config = dict(
    n_layer=10,
    d_model=192,
    n_experts=64,
    experts_per_token=2,
    d_expert=64,
    d_shared_expert=64,
    activation='geglu',
    moe_layers=[1, 2, 3, 4, 5, 6, 7, 8, 9],
    n_empty_slots=16,
    router_score='sigmoid',
    normalize_top_k=True,
    routed_scale=1.5,
    balance_loss=0.00752,
    balance_bias=False,
    router_bias=True,
    init_std_router=0.0206,
    lr_router=0.00122,
    vocab_size=32768,
    norm='rmsnorm',
    norm_eps=1e-06,
    tie_embeddings='early',
    optimizer='soap_variant',
    lr=0.00402,
    beta1=0.95,
    beta2=0.98,
    batch_tokens=65536,
    seq_len=2048,
    train_tokens=294200000,
    steps=4490,
    dataset='wikipedia_en',
)
Below are experts of layer 6 (counted from 0) of a mixture-of-experts language model. Rows are named router (the router's row for the expert) and show model dimensions 0-191. Each number is 50 + 10 x the weight over its row's rms, rounded and kept within 0 to 99.
After each expert's rows: "comes after" lists some tokens at least twice as common just before its tokens as in all text. This comes from a sample of Wikipedia text that the model never trained on. Tokens count by the router's weight.

# expert 36
router:37 45 53 60 49 34 41 44 55 62 60 46 44 49 58 53 43 73 70 53 57 50 52 50 61 64 47 45 44 43 40 53 43 36 59 33 46 51 47 68 50 57 66 59 69 73 47 41 47 55 63 24 51 47 33 52 52 52 58 39 59 52 51 57 56 59 60 52 50 58 53 57 65 46 52 44 66 49 37 75 56 55 56 49 37 61 54 53 43 40 62 48 51 42 52 51 75 55 62 53 35 57 79 52 45 38 42 39 73 46 53 49 62 37 68 43 62 50 45 43 48 33 46 61 52 61 53 48 46 44 36 55 48 44 31 71 63 46 61 48 44 42 36 50 57 33 61 59 34 59 50 34 65 46 45 54 63 59 51 37 43 43 57 44 55 43 49 72 51 46 69 46 54 44 55 62 49 39 61 69 63 46 52 41 49 58 44 50 49 48 60 52
comes after: " the", "2", " a", " The", "'s", " his"

# expert 24
router:57 53 54 60 38 47 43 44 55 65 66 50 55 56 48 63 46 62 63 42 29 65 74 47 51 44 49 54 40 53 66 52 67 32 39 53 57 67 51 69 56 64 55 53 54 62 74 36 42 64 66 53 54 44 54 55 39 45 45 52 38 30 63 62 62 40 60 40 39 51 59 57 39 53 50 45 56 36 25 59 41 49 48 45 40 41 56 56 41 38 52 59 61 50 49 64 55 53 44 54 40 46 58 43 42 46 43 28 58 38 68 37 50 44 45 45 53 66 34 44 55 55 38 53 44 55 45 37 35 46 50 29 58 55 48 51 36 65 49 46 38 61 41 50 37 46 53 54 42 72 56 41 62 28 41 41 52 51 35 37 56 36 40 46 46 46 65 45 50 49 60 49 65 42 35 53 29 51 61 59 59 41 50 55 44 46 40 31 52 47 59 54
comes after: "-", "\n", "|", ")\n", " •", ";\n"

# expert 11
router:46 56 38 67 45 40 44 57 49 46 42 65 35 50 53 48 37 51 51 42 32 52 45 67 59 50 59 57 47 49 53 52 43 50 67 65 45 60 57 56 54 75 43 51 44 66 34 62 51 52 57 41 40 44 55 50 40 50 40 48 64 49 49 62 55 39 48 57 28 51 57 44 36 44 51 46 61 20 42 42 41 66 49 50 43 60 68 56 71 34 44 40 68 53 30 49 58 52 72 56 43 39 62 56 46 42 39 27 71 37 47 52 46 41 57 48 56 63 56 54 43 37 41 59 49 52 56 39 53 56 50 42 42 55 63 41 46 57 50 52 51 56 42 63 53 39 59 61 47 45 67 40 35 42 41 57 19 67 47 30 44 66 47 35 46 47 58 50 42 36 53 47 54 42 48 54 57 50 51 41 66 48 42 46 42 56 41 49 45 43 72 39
comes after: " the", " a", "'s", " his", " The", " to"

# expert 7
router:34 51 41 50 61 52 63 54 54 46 53 36 47 34 39 44 41 54 52 48 56 56 45 48 48 66 46 50 55 29 32 50 58 30 40 41 51 47 44 43 48 50 73 46 44 48 70 53 44 54 55 46 51 46 45 62 46 58 52 51 57 24 49 53 68 57 62 57 43 62 60 65 51 36 49 32 63 35 46 61 57 72 49 29 67 50 45 44 45 35 52 37 69 46 44 52 55 52 45 48 38 54 62 63 32 53 40 38 45 63 41 43 47 47 61 42 53 70 41 53 51 36 39 54 46 40 50 40 41 47 48 45 54 53 37 35 50 80 54 60 40 43 36 46 59 30 48 71 43 40 49 51 57 62 55 53 61 60 42 55 35 31 30 45 57 62 62 60 58 56 54 66 40 57 60 58 52 47 62 55 46 53 54 52 32 65 66 42 47 51 42 59
comes after: "\n", " |\n", ")\n", "-", "\n\n", " Born"

# expert 43
router:60 50 50 54 56 51 42 46 60 58 57 50 61 59 37 55 35 47 55 43 52 61 59 36 59 50 33 69 49 49 64 51 61 44 39 63 45 52 55 59 42 60 44 73 47 54 58 49 50 33 57 40 66 43 50 59 48 51 48 45 61 45 60 63 59 54 63 40 34 47 57 54 47 44 54 38 41 40 49 70 54 71 34 52 44 57 72 57 58 39 45 62 40 56 42 58 41 57 53 59 53 70 63 51 45 54 57 39 46 53 40 34 71 28 42 46 41 54 52 57 42 25 46 51 45 27 75 48 53 38 54 45 42 58 28 50 44 40 52 50 47 54 45 40 50 45 51 41 37 56 42 37 67 40 52 43 48 71 47 61 53 61 52 51 49 39 62 43 68 54 51 49 46 31 70 58 51 40 62 73 58 55 40 37 33 59 50 51 44 35 40 45
comes after: "0", " ", "2", "1", "3", "4"

# expert 27
router:47 52 48 54 23 67 59 69 30 59 47 52 41 50 46 48 38 58 58 36 67 59 41 54 67 48 46 60 41 50 49 64 55 54 65 57 47 46 44 55 56 67 60 53 61 68 41 55 47 45 36 43 59 44 59 53 47 50 50 40 59 65 64 52 69 44 44 65 38 70 45 60 34 50 43 42 53 43 44 42 45 56 28 45 40 60 54 71 44 50 43 58 56 45 35 45 65 52 59 40 39 56 66 48 37 45 51 52 46 57 41 50 43 44 49 53 45 50 52 50 43 52 47 80 53 49 61 50 46 48 40 63 51 45 61 44 54 54 42 47 54 63 44 69 46 36 58 66 55 53 62 33 63 28 70 40 42 56 59 47 46 45 48 58 50 54 57 66 36 25 51 48 52 33 31 56 52 56 63 51 62 44 56 49 50 46 36 40 30 39 65 51
comes after: " to", " and", " a", " he", " was", " who"

# expert 53
router:53 55 48 62 38 47 46 33 48 57 50 46 51 48 41 59 63 60 69 49 44 65 56 62 48 77 49 55 46 49 52 54 52 28 52 47 45 48 53 49 53 54 64 46 47 44 70 64 38 32 51 38 69 62 56 48 60 50 66 35 60 49 71 61 66 71 69 48 45 54 31 64 58 48 49 48 59 33 44 54 48 57 34 57 43 47 39 56 44 54 30 63 47 59 49 42 40 57 63 62 48 29 59 38 34 37 49 49 54 66 48 38 45 40 62 46 52 61 64 56 55 41 54 60 62 54 42 45 59 45 49 50 45 60 40 63 60 76 48 41 36 49 56 59 42 31 43 55 35 61 55 50 61 44 56 25 44 51 36 43 43 40 52 63 52 45 51 60 62 47 46 44 49 46 67 59 53 61 60 60 59 38 60 49 53 52 48 47 38 40 65 36
comes after: " was", " and", " He", " he", " to", " were"

# expert 31
router:39 39 55 57 44 36 50 30 58 58 61 36 53 45 47 59 47 62 66 48 42 50 60 58 62 51 35 53 49 41 49 54 50 54 39 46 45 49 57 62 49 54 68 65 49 65 76 58 44 24 63 40 56 51 46 56 43 41 61 35 62 45 54 70 62 67 61 46 51 56 35 55 58 44 53 40 65 41 28 64 46 57 21 59 44 48 65 50 39 48 53 54 56 54 42 37 56 52 51 58 43 52 57 43 47 29 45 35 51 54 39 40 50 36 55 49 46 50 57 57 46 31 47 53 53 46 49 37 43 44 54 42 42 54 39 64 56 51 46 23 39 48 35 45 46 41 56 66 48 59 54 39 87 43 49 40 56 51 48 38 53 38 48 56 63 50 52 68 69 50 53 45 53 32 58 49 57 49 63 62 61 44 47 38 54 58 47 49 37 39 64 44
comes after: " |", "1", "–", ";", " +", " –"

# expert 26
router:45 49 59 55 36 51 49 39 52 46 59 42 60 55 52 56 47 36 57 50 51 38 44 52 47 31 60 66 59 60 53 39 44 37 65 43 43 60 51 47 62 56 60 54 63 54 54 63 48 48 44 55 69 64 38 53 32 50 45 26 45 51 41 54 61 48 60 32 41 42 49 62 42 46 37 48 32 35 40 43 49 52 55 49 40 53 48 69 47 47 48 53 52 32 33 35 55 68 59 50 67 49 55 42 38 56 41 37 50 44 51 35 51 29 47 50 40 66 48 58 30 45 44 52 53 38 47 36 68 57 45 24 34 61 44 66 57 40 66 36 48 35 45 55 53 50 35 61 65 60 48 40 60 38 67 31 60 46 35 56 39 53 55 67 48 59 33 48 50 39 60 47 34 45 46 43 51 50 45 46 40 31 51 60 38 61 35 53 39 41 42 54
comes after: " is", " as", " with", " in", " was", " of"

# expert 29
router:41 35 51 57 43 36 49 52 61 65 60 54 47 48 36 52 49 73 68 50 20 42 60 46 68 46 31 54 56 43 53 53 42 36 54 53 50 68 53 57 41 63 46 63 65 63 53 46 52 51 49 42 55 79 16 39 68 33 63 54 62 35 68 76 53 60 61 61 53 62 41 46 57 48 59 42 24 49 47 43 56 62 39 55 54 52 57 48 53 40 49 46 61 57 44 51 48 62 56 62 39 44 45 47 48 53 34 28 59 41 40 41 61 48 64 60 52 49 59 54 50 45 23 54 55 44 60 40 45 44 50 52 60 61 49 64 51 59 41 36 51 51 51 34 55 55 51 58 51 41 63 55 54 44 40 56 54 59 42 45 57 53 70 41 58 44 61 51 57 41 55 47 49 46 59 59 51 45 63 67 56 55 45 52 55 60 54 50 42 58 61 41
comes after: " the", "==", " The", "The", "===", " a"

# expert 57
router:42 34 56 58 39 39 44 30 53 55 61 32 42 39 45 60 53 57 71 41 32 60 55 43 66 47 31 52 53 49 52 59 38 47 35 41 43 48 59 57 52 57 65 67 51 58 74 55 41 39 58 36 55 45 53 53 41 47 54 41 56 52 63 67 64 60 71 49 38 58 39 61 57 40 52 37 55 41 26 60 53 60 30 62 47 56 69 56 50 49 53 55 46 45 41 38 54 58 56 62 42 48 67 39 47 30 49 49 65 51 39 47 63 40 58 52 48 51 54 53 51 43 39 49 52 50 48 41 39 48 48 50 54 51 30 55 57 64 47 29 39 50 47 44 45 45 58 58 43 62 49 45 82 47 57 33 53 60 41 43 54 39 52 54 51 47 56 77 66 42 55 48 49 41 62 53 50 48 66 59 58 33 60 38 46 69 46 53 37 50 48 47
comes after: " ", "1", "–", "|", " −", "/"

# expert 18
router:36 38 44 65 48 45 59 27 55 44 54 43 49 33 40 45 54 60 66 44 50 61 49 64 51 49 32 47 57 47 57 62 54 33 57 56 55 40 52 58 49 56 56 47 45 63 67 61 38 47 69 47 59 57 45 63 46 48 59 55 58 40 39 64 47 63 48 43 45 53 31 42 50 49 52 44 38 44 27 80 58 57 26 77 46 55 54 59 37 36 62 69 40 59 45 49 47 65 43 49 51 54 68 41 46 54 45 25 48 57 62 51 43 45 45 41 27 44 47 55 37 48 35 56 54 51 56 47 52 56 55 47 43 57 36 46 50 64 52 31 37 41 50 45 48 49 59 35 59 60 61 51 65 63 46 39 58 53 52 42 61 46 46 55 43 52 60 55 51 42 50 58 36 38 60 53 29 42 61 49 54 53 44 33 32 62 43 31 39 56 56 45
comes after: " |", "|", " located", "″N", " Kitt", " place"

# expert 19
router:34 25 52 56 47 37 53 47 61 47 48 36 45 46 51 41 46 52 57 52 52 67 42 48 64 70 42 52 62 47 50 49 45 30 36 41 52 51 53 70 64 51 67 57 41 68 67 61 49 29 70 41 55 59 52 52 41 39 63 39 41 51 56 53 64 60 59 60 45 50 19 58 65 44 48 26 40 44 44 58 49 49 37 51 44 54 64 59 54 37 43 50 55 57 40 54 53 56 57 50 28 55 64 37 41 41 49 49 63 51 40 37 52 25 50 48 42 51 42 53 50 33 51 58 51 53 53 48 48 58 40 43 44 47 35 43 50 39 49 50 39 57 48 57 47 36 46 60 48 56 54 40 77 43 55 29 32 58 49 53 68 48 44 63 51 63 57 74 70 46 49 50 43 33 57 54 44 49 60 55 48 52 50 46 53 30 47 49 57 56 58 42
comes after: "0", "3", "2", "4", "5", "6"

# expert 9
router:51 37 47 70 58 52 45 43 53 44 52 35 47 39 50 44 44 71 56 46 44 64 69 53 78 68 53 49 56 45 57 55 62 40 71 50 46 47 67 60 57 55 54 67 61 66 57 50 26 55 45 29 69 55 60 50 59 41 49 50 59 45 64 57 64 59 54 47 41 44 63 59 42 42 45 45 60 46 45 48 50 60 24 64 66 50 60 55 51 54 50 61 56 60 45 32 58 44 60 56 48 54 63 40 53 43 46 45 58 48 48 51 60 35 47 50 52 64 33 58 45 41 34 58 59 37 63 36 52 54 56 38 46 58 35 64 49 52 40 50 40 51 62 51 44 39 59 57 41 52 64 50 68 43 62 42 49 71 67 45 70 45 46 50 57 45 38 58 57 49 60 46 63 34 46 51 43 35 52 52 76 34 57 45 51 66 65 55 42 45 60 43
comes after: " the", " of", " other", " for", " their", " two"

# expert 52
router:42 53 49 60 49 47 55 49 51 59 36 42 49 51 40 53 41 58 65 48 49 45 54 78 80 51 51 70 48 35 52 41 50 59 40 37 57 45 58 70 58 70 50 51 46 50 53 50 30 46 55 57 68 61 44 63 38 48 58 41 47 32 49 50 61 56 55 52 46 45 47 60 40 41 43 58 60 56 44 53 45 74 54 54 59 56 51 59 48 44 42 53 32 32 44 54 70 48 68 53 35 59 54 35 41 46 39 53 51 68 24 41 63 46 29 55 44 64 58 50 71 51 42 44 43 42 55 53 56 44 74 46 71 55 59 36 60 52 42 58 56 50 48 50 56 33 46 61 38 58 48 44 68 50 35 39 31 53 51 42 49 40 46 67 39 46 64 54 49 46 51 43 62 53 60 55 45 47 56 57 55 69 45 41 30 56 45 46 48 54 60 46
comes after: " was", " is", " are", ",", " were", " be"

# expert 45
router:61 39 47 59 50 51 45 56 31 44 44 60 38 50 40 61 43 76 44 52 54 37 32 58 64 42 53 51 51 33 46 64 35 54 76 49 56 54 49 44 55 51 69 70 45 50 40 53 38 63 47 63 46 40 32 48 48 68 36 62 50 49 49 61 61 61 36 61 53 42 61 67 51 31 61 53 57 28 52 66 48 47 56 54 63 57 42 62 66 52 61 46 45 32 57 45 53 50 53 59 40 45 43 60 34 62 52 46 66 41 53 19 47 53 58 48 52 61 43 43 42 49 45 48 61 55 56 35 43 58 31 46 63 46 47 36 68 49 64 55 35 47 56 49 45 46 47 72 37 43 74 48 49 52 41 68 54 47 58 42 55 41 62 69 43 52 47 42 38 49 46 45 57 42 47 54 45 49 50 53 46 66 48 53 60 47 37 34 52 64 50 42
comes after: " |\n", "\n", ".\n", ")\n", " However", "==\n"

# expert 6
router:54 45 36 73 43 38 58 34 43 67 57 37 56 73 52 51 35 52 44 48 46 61 48 50 38 36 42 55 64 46 41 57 54 42 42 46 45 61 58 67 53 46 50 40 49 47 63 64 39 52 38 49 56 22 37 44 34 46 47 63 49 30 64 53 44 59 61 61 33 72 41 78 57 53 48 36 50 31 50 64 43 56 53 50 54 44 29 26 63 52 65 38 55 55 49 50 58 59 52 57 57 59 53 41 35 47 35 45 57 61 50 50 59 56 61 58 43 50 37 24 48 42 66 59 38 50 42 57 54 58 39 52 57 50 39 55 68 55 55 52 43 51 56 38 54 52 54 46 31 42 53 48 63 49 47 43 49 59 69 41 38 50 39 60 55 52 51 48 45 46 58 45 41 38 47 45 46 39 63 61 53 58 48 33 59 52 69 51 53 49 63 62
comes after: ".", " of", " in", ".\n\n", " for", " at"

# expert 61
router:46 51 51 61 52 37 50 30 68 57 64 40 50 43 45 62 45 58 72 38 53 58 68 44 62 55 45 56 58 44 51 65 43 54 38 38 57 48 51 64 48 49 68 67 46 63 72 56 45 31 72 34 60 40 41 59 49 50 52 34 66 47 52 63 67 69 73 50 38 56 52 59 49 52 56 39 58 39 36 59 47 57 28 64 41 61 52 51 42 48 45 61 55 44 47 50 57 59 56 58 38 40 58 46 57 33 52 42 60 61 51 41 59 33 47 49 46 60 54 46 50 42 48 62 49 47 48 39 46 49 50 55 63 51 41 49 58 58 39 25 41 52 48 58 47 41 54 49 44 65 49 35 77 53 56 32 55 53 35 40 59 29 49 57 62 55 61 71 66 45 62 50 53 37 48 38 56 48 62 60 58 36 52 39 50 66 50 52 47 42 54 43
comes after: " (", " \"", " ", "(", " [", " L"

# expert 49
router:35 50 36 60 56 77 50 37 47 46 46 40 30 44 59 52 44 70 38 61 57 58 53 39 55 43 44 56 48 42 54 47 51 50 53 55 53 51 74 56 49 53 59 50 51 54 43 54 31 60 62 50 67 51 31 41 48 40 48 50 54 35 48 55 43 56 45 56 48 52 55 52 47 32 52 45 51 35 60 59 57 69 50 50 49 44 46 54 64 51 43 58 54 50 34 58 50 69 76 71 32 54 48 57 41 57 36 58 53 49 60 48 48 53 49 47 35 59 54 47 48 46 39 67 53 42 71 47 42 44 31 48 61 61 67 53 45 78 57 52 47 47 51 53 53 37 47 58 48 52 58 55 44 55 35 56 27 61 56 56 65 59 31 66 52 57 38 40 33 43 63 41 35 39 54 39 46 24 49 73 44 56 60 45 57 58 40 46 47 65 59 49
comes after: " of", " in", " to", " at", " for", " on"

# expert 15
router:58 58 41 56 46 73 61 28 63 68 53 32 65 55 51 54 43 49 61 47 50 54 48 82 51 38 43 40 60 33 47 68 56 37 36 41 37 69 54 61 51 75 53 61 53 50 53 47 49 45 77 46 66 50 39 60 44 48 65 52 47 52 50 38 66 32 52 47 34 56 63 39 44 46 56 60 55 57 43 45 42 47 43 46 56 39 51 41 43 41 50 50 51 55 70 42 58 58 60 34 44 38 59 46 39 61 48 36 52 47 51 31 54 58 36 32 46 55 31 46 28 51 39 52 32 56 53 53 46 58 50 44 58 59 58 48 41 40 38 50 47 51 31 47 33 44 59 59 57 43 57 56 44 58 54 38 42 46 60 45 64 76 51 36 50 51 56 58 45 29 60 49 57 55 47 54 59 56 53 55 36 62 55 54 55 57 51 50 59 42 49 55
comes after: ".", ",", " that", " where", " It", ")"

# expert 48
router:48 43 62 57 40 34 45 26 49 55 60 38 48 44 49 55 45 63 71 37 41 52 58 53 64 58 37 54 44 46 50 60 44 48 42 40 52 47 58 58 56 55 60 71 45 61 71 55 43 32 63 38 60 57 50 63 47 48 67 35 53 48 65 66 69 66 69 54 45 63 37 55 60 52 51 34 53 37 34 69 51 56 30 52 40 45 67 54 38 52 49 52 57 50 46 50 57 53 57 60 37 48 67 38 49 40 55 32 67 49 46 40 58 44 56 53 43 55 41 41 53 36 48 55 47 54 52 41 49 50 54 46 55 52 29 53 57 56 46 28 45 51 38 47 48 32 58 56 49 59 49 46 89 40 46 35 49 50 33 46 58 41 50 56 54 55 48 69 67 44 58 46 48 36 51 51 56 48 66 65 61 33 51 40 44 63 50 43 44 43 56 44
comes after: " ", "1", " |", "9", ".", "3"

# expert 55
router:47 35 60 61 45 47 48 45 58 60 55 38 28 47 53 56 58 59 42 65 46 68 62 64 67 46 51 60 48 46 61 44 43 48 69 45 47 52 67 56 59 42 57 64 31 55 54 41 40 51 55 33 54 56 36 73 49 29 46 66 62 39 50 51 54 52 42 59 31 49 55 63 54 56 54 55 54 38 74 53 50 43 56 50 49 52 50 46 71 38 57 47 45 42 47 48 61 62 72 45 49 59 55 56 57 59 41 43 56 56 42 43 40 46 60 35 53 65 64 39 60 25 42 58 51 44 70 51 66 52 21 38 40 44 52 54 50 58 51 37 54 47 48 44 51 63 51 43 36 46 43 45 40 45 51 63 40 56 38 50 36 49 50 62 48 41 41 67 43 54 63 43 47 51 35 48 73 43 69 63 60 54 52 52 59 43 36 42 56 52 68 43
comes after: " the", " a", " of", " and", " an", " with"

# expert 41
router:54 42 35 47 30 59 31 53 35 54 48 51 45 54 32 42 44 52 48 64 75 62 46 83 57 48 35 57 48 74 36 45 48 44 67 61 45 41 45 49 53 48 46 54 55 56 40 39 45 56 46 63 58 49 46 49 47 55 51 45 67 57 56 51 63 34 42 50 36 70 41 47 42 39 44 38 44 48 53 47 32 54 49 39 56 56 50 55 66 55 46 45 64 49 51 68 58 67 80 43 30 53 51 51 40 48 49 56 44 57 47 42 46 60 55 34 46 57 41 44 41 48 51 74 49 51 76 53 39 56 44 55 43 33 65 52 54 49 57 54 59 41 57 52 29 49 53 52 41 43 62 47 52 45 41 45 40 49 55 48 40 38 46 66 35 67 61 34 27 46 52 44 45 52 56 62 45 43 55 47 56 57 48 51 57 48 43 41 33 62 42 34
comes after: " was", " he", " and", " were", " also", " He"

# expert 17
router:56 57 51 52 39 40 56 27 40 56 51 25 34 49 44 52 60 62 63 31 53 58 61 41 61 48 57 42 59 68 46 58 29 61 51 50 55 41 63 71 63 67 54 56 49 53 55 55 47 37 47 38 68 28 48 52 50 44 50 61 52 54 53 55 48 62 57 62 50 60 45 48 53 43 45 46 68 39 44 59 31 67 52 60 41 57 67 55 51 52 42 48 47 52 47 48 45 57 56 59 50 52 50 50 43 30 45 28 54 53 48 41 56 53 67 51 42 48 31 58 49 44 38 46 52 37 45 48 51 54 61 56 40 55 33 51 54 62 66 42 38 55 42 43 56 32 59 63 47 46 67 38 69 24 66 47 52 54 48 51 64 39 48 51 46 48 61 46 81 49 67 60 42 38 70 57 58 54 45 47 50 48 58 44 67 64 65 44 44 46 58 42
comes after: "2", "9", " /", " career", "History", "5"

# expert 42
router:33 49 45 57 59 58 52 40 45 63 44 60 53 49 43 62 46 60 70 48 48 53 49 61 60 40 43 50 51 51 55 55 43 46 32 55 57 50 51 62 63 43 61 57 49 61 60 59 36 52 52 50 61 48 43 57 60 51 61 58 50 43 51 49 59 51 40 52 40 53 55 61 34 53 57 44 40 36 52 68 50 48 62 42 41 52 68 42 55 45 53 57 67 54 46 62 54 64 58 35 68 45 75 37 20 40 53 46 54 66 36 22 42 23 44 54 28 65 32 63 60 28 54 43 52 49 57 49 55 51 42 36 67 44 52 57 54 59 65 47 45 53 46 39 51 38 51 44 42 52 51 52 66 33 47 46 48 53 48 50 45 43 26 61 66 44 60 53 60 46 57 41 54 53 42 72 38 28 56 54 51 46 48 50 60 56 57 52 32 38 64 41
comes after: " ", "1", "2", "9", "0", "8"

# expert 2
router:49 24 36 54 41 52 36 32 51 49 51 64 63 51 42 59 46 45 60 51 53 59 59 71 45 60 53 66 49 49 67 61 66 35 32 50 42 54 46 66 60 59 68 43 42 51 36 51 34 50 38 44 50 40 43 55 57 47 68 37 57 27 66 70 51 58 69 60 62 62 55 63 41 61 65 51 50 44 56 55 50 60 45 49 31 50 57 45 38 35 61 60 48 55 38 28 54 55 60 54 53 45 61 45 50 64 44 50 50 45 41 49 58 33 68 48 38 51 44 37 32 42 36 53 57 61 35 38 55 43 54 38 47 50 37 68 39 58 35 51 32 40 64 41 43 59 38 55 52 50 42 40 42 58 59 49 35 63 52 54 55 61 47 60 46 52 63 34 58 58 47 58 53 45 53 39 53 50 61 54 61 50 41 33 55 35 43 42 50 60 55 48
comes after: "==", " |", "===", "|", " Votes", " |\n\n"

# expert 39
router:55 50 59 52 46 69 57 29 39 54 58 50 45 58 37 65 64 59 53 48 54 49 51 88 49 41 50 54 64 62 41 70 51 45 45 49 64 49 59 40 50 35 58 36 42 54 39 52 47 72 57 72 42 53 48 43 45 41 49 76 65 48 48 66 63 62 47 59 53 62 54 50 50 40 49 49 37 30 43 51 51 44 52 47 51 50 63 49 73 60 52 60 53 57 54 41 54 64 55 63 54 57 42 48 47 43 45 51 61 47 36 53 42 48 50 33 57 50 44 31 36 50 58 53 46 52 71 50 52 28 38 43 63 58 62 55 59 47 56 50 51 56 57 35 44 46 37 38 28 72 55 39 43 54 40 54 44 50 56 60 54 34 45 52 60 56 40 44 42 46 48 58 37 22 52 69 42 34 67 47 47 55 54 64 41 50 49 50 51 45 59 39
comes after: ",", ".", ".\n\n", ")", "\"", "==\n"

# expert 59
router:49 48 60 52 41 34 40 31 50 59 61 34 52 39 42 67 49 67 67 38 43 66 58 54 66 58 36 55 52 43 54 55 47 39 41 47 47 48 57 68 54 63 70 70 48 58 64 51 53 35 65 37 62 43 41 57 55 44 60 37 61 53 66 55 63 71 57 49 45 60 44 65 54 51 52 36 58 43 38 64 52 57 32 57 42 58 59 59 40 51 42 52 51 54 43 37 62 58 50 51 36 49 66 42 52 38 52 38 77 60 43 41 57 36 49 58 48 54 50 49 50 37 48 56 58 53 48 35 48 46 51 41 44 56 23 56 53 67 49 28 44 44 41 42 45 40 55 51 52 55 48 46 85 46 55 35 58 57 50 54 54 32 49 56 60 50 52 67 65 43 51 49 49 44 56 51 51 50 67 56 56 31 50 39 48 69 51 43 46 40 56 37
comes after: " |", "|", "–", " Best", " cycling", " Liberal"

# expert 4
router:49 44 40 68 53 41 44 42 51 52 49 50 52 60 50 52 49 46 47 47 44 63 54 54 51 38 66 49 72 46 56 56 44 31 54 39 52 45 59 46 43 61 58 37 55 65 36 59 27 48 71 57 64 54 48 53 38 64 60 35 62 54 42 60 44 53 51 56 54 45 43 46 36 52 46 56 64 52 36 57 52 33 48 49 52 51 80 64 48 44 37 50 47 49 44 40 43 49 68 54 57 46 47 44 39 41 46 46 55 44 31 31 47 25 72 52 43 45 57 45 44 27 44 63 51 59 48 52 55 56 36 49 45 50 43 37 56 71 49 51 60 38 32 35 51 36 57 69 35 37 59 34 63 52 57 53 46 61 39 49 45 44 38 40 56 44 47 53 44 64 75 51 43 63 55 46 34 42 49 60 62 45 50 38 68 65 40 54 70 45 59 51
comes after: " the", " a", " first", " his", " The", " two"

# expert 34
router:39 43 60 64 42 37 39 32 54 61 56 36 51 40 42 60 56 62 69 33 45 66 65 44 74 54 40 52 47 48 52 57 44 49 40 40 44 48 54 62 55 57 68 70 51 61 66 57 32 38 61 43 55 50 46 57 45 39 56 37 59 48 62 59 61 61 59 57 38 53 40 59 54 45 48 31 54 43 30 70 54 60 30 53 35 52 67 59 40 48 48 53 54 47 38 43 61 49 51 51 48 51 67 38 54 35 38 37 62 54 42 47 58 44 53 57 44 50 47 43 46 33 42 54 47 45 47 37 51 44 44 46 52 55 24 54 56 59 47 35 36 59 45 59 42 36 61 63 36 55 52 49 90 44 49 34 51 52 36 48 62 38 54 59 60 47 41 67 70 42 55 45 48 40 56 45 45 53 63 63 48 47 59 39 48 56 47 50 43 51 61 42
comes after: " ", " in", " of", " to", " on", " from"

# expert 22
router:43 34 39 71 31 60 58 32 58 64 47 37 46 51 46 67 29 44 53 40 33 53 38 53 59 56 46 55 43 43 50 69 52 31 37 36 50 38 51 53 47 51 50 62 47 40 55 59 58 60 51 57 48 47 38 56 43 40 49 50 66 60 39 66 49 65 61 49 43 60 45 51 46 45 57 45 57 36 52 50 33 47 42 63 58 57 58 57 28 55 63 40 40 57 46 63 48 52 49 59 61 51 78 38 38 40 55 51 47 52 49 39 57 54 46 45 46 46 62 44 51 26 53 54 55 59 55 46 69 38 36 41 47 47 44 41 49 66 44 46 36 41 56 49 62 27 52 55 60 55 52 62 87 39 62 43 51 62 51 37 64 50 72 49 56 56 54 52 52 60 56 60 57 48 45 51 56 49 46 73 55 36 55 37 52 43 51 40 46 43 66 35
comes after: "\n", ")\n", " |", "-", " |\n", ";\n"

# expert 13
router:57 56 57 55 47 53 48 26 63 46 43 39 45 58 26 80 48 70 46 43 54 60 63 42 44 62 37 59 57 64 70 50 39 47 39 57 64 49 53 49 50 43 86 49 37 66 68 48 35 56 59 39 68 67 51 48 56 61 47 44 55 54 45 63 61 48 64 64 43 55 48 44 47 35 68 41 54 43 28 39 59 48 57 46 48 53 59 48 45 61 30 49 58 47 46 59 43 53 59 51 47 42 55 47 38 31 49 49 62 48 49 48 61 39 50 58 47 73 55 52 56 40 52 53 52 43 41 40 56 42 45 41 38 67 30 56 57 44 41 50 54 48 44 41 44 31 54 47 50 60 47 61 67 50 45 28 63 54 57 55 67 69 38 57 60 56 46 54 57 61 47 45 51 55 58 42 50 48 56 49 54 50 48 35 54 70 45 47 47 52 57 63
comes after: " |", " on", " in", ":", "4", "7"

# expert 8
router:58 42 46 60 50 51 48 40 49 52 57 62 60 47 56 49 29 44 36 55 43 43 52 58 58 48 49 56 54 57 39 78 55 47 58 35 50 45 55 59 53 45 47 53 57 59 61 49 43 58 44 43 47 39 39 59 35 49 56 46 52 33 38 54 53 40 38 37 40 49 60 49 64 54 65 47 42 37 56 46 40 42 56 33 52 58 52 54 44 65 63 53 51 49 29 56 42 59 55 69 23 49 49 64 07 50 50 48 53 38 39 50 56 53 46 48 30 52 35 51 49 52 35 72 58 44 36 35 55 55 33 57 61 48 42 41 58 54 54 49 35 54 41 61 34 45 44 48 37 56 52 51 43 54 47 49 45 69 72 57 54 64 47 57 50 59 47 41 27 66 47 40 51 48 60 43 43 32 57 57 50 61 51 62 51 52 20 40 46 37 52 42
comes after: " |\n", ")", "\n", "4", "\"", " Win"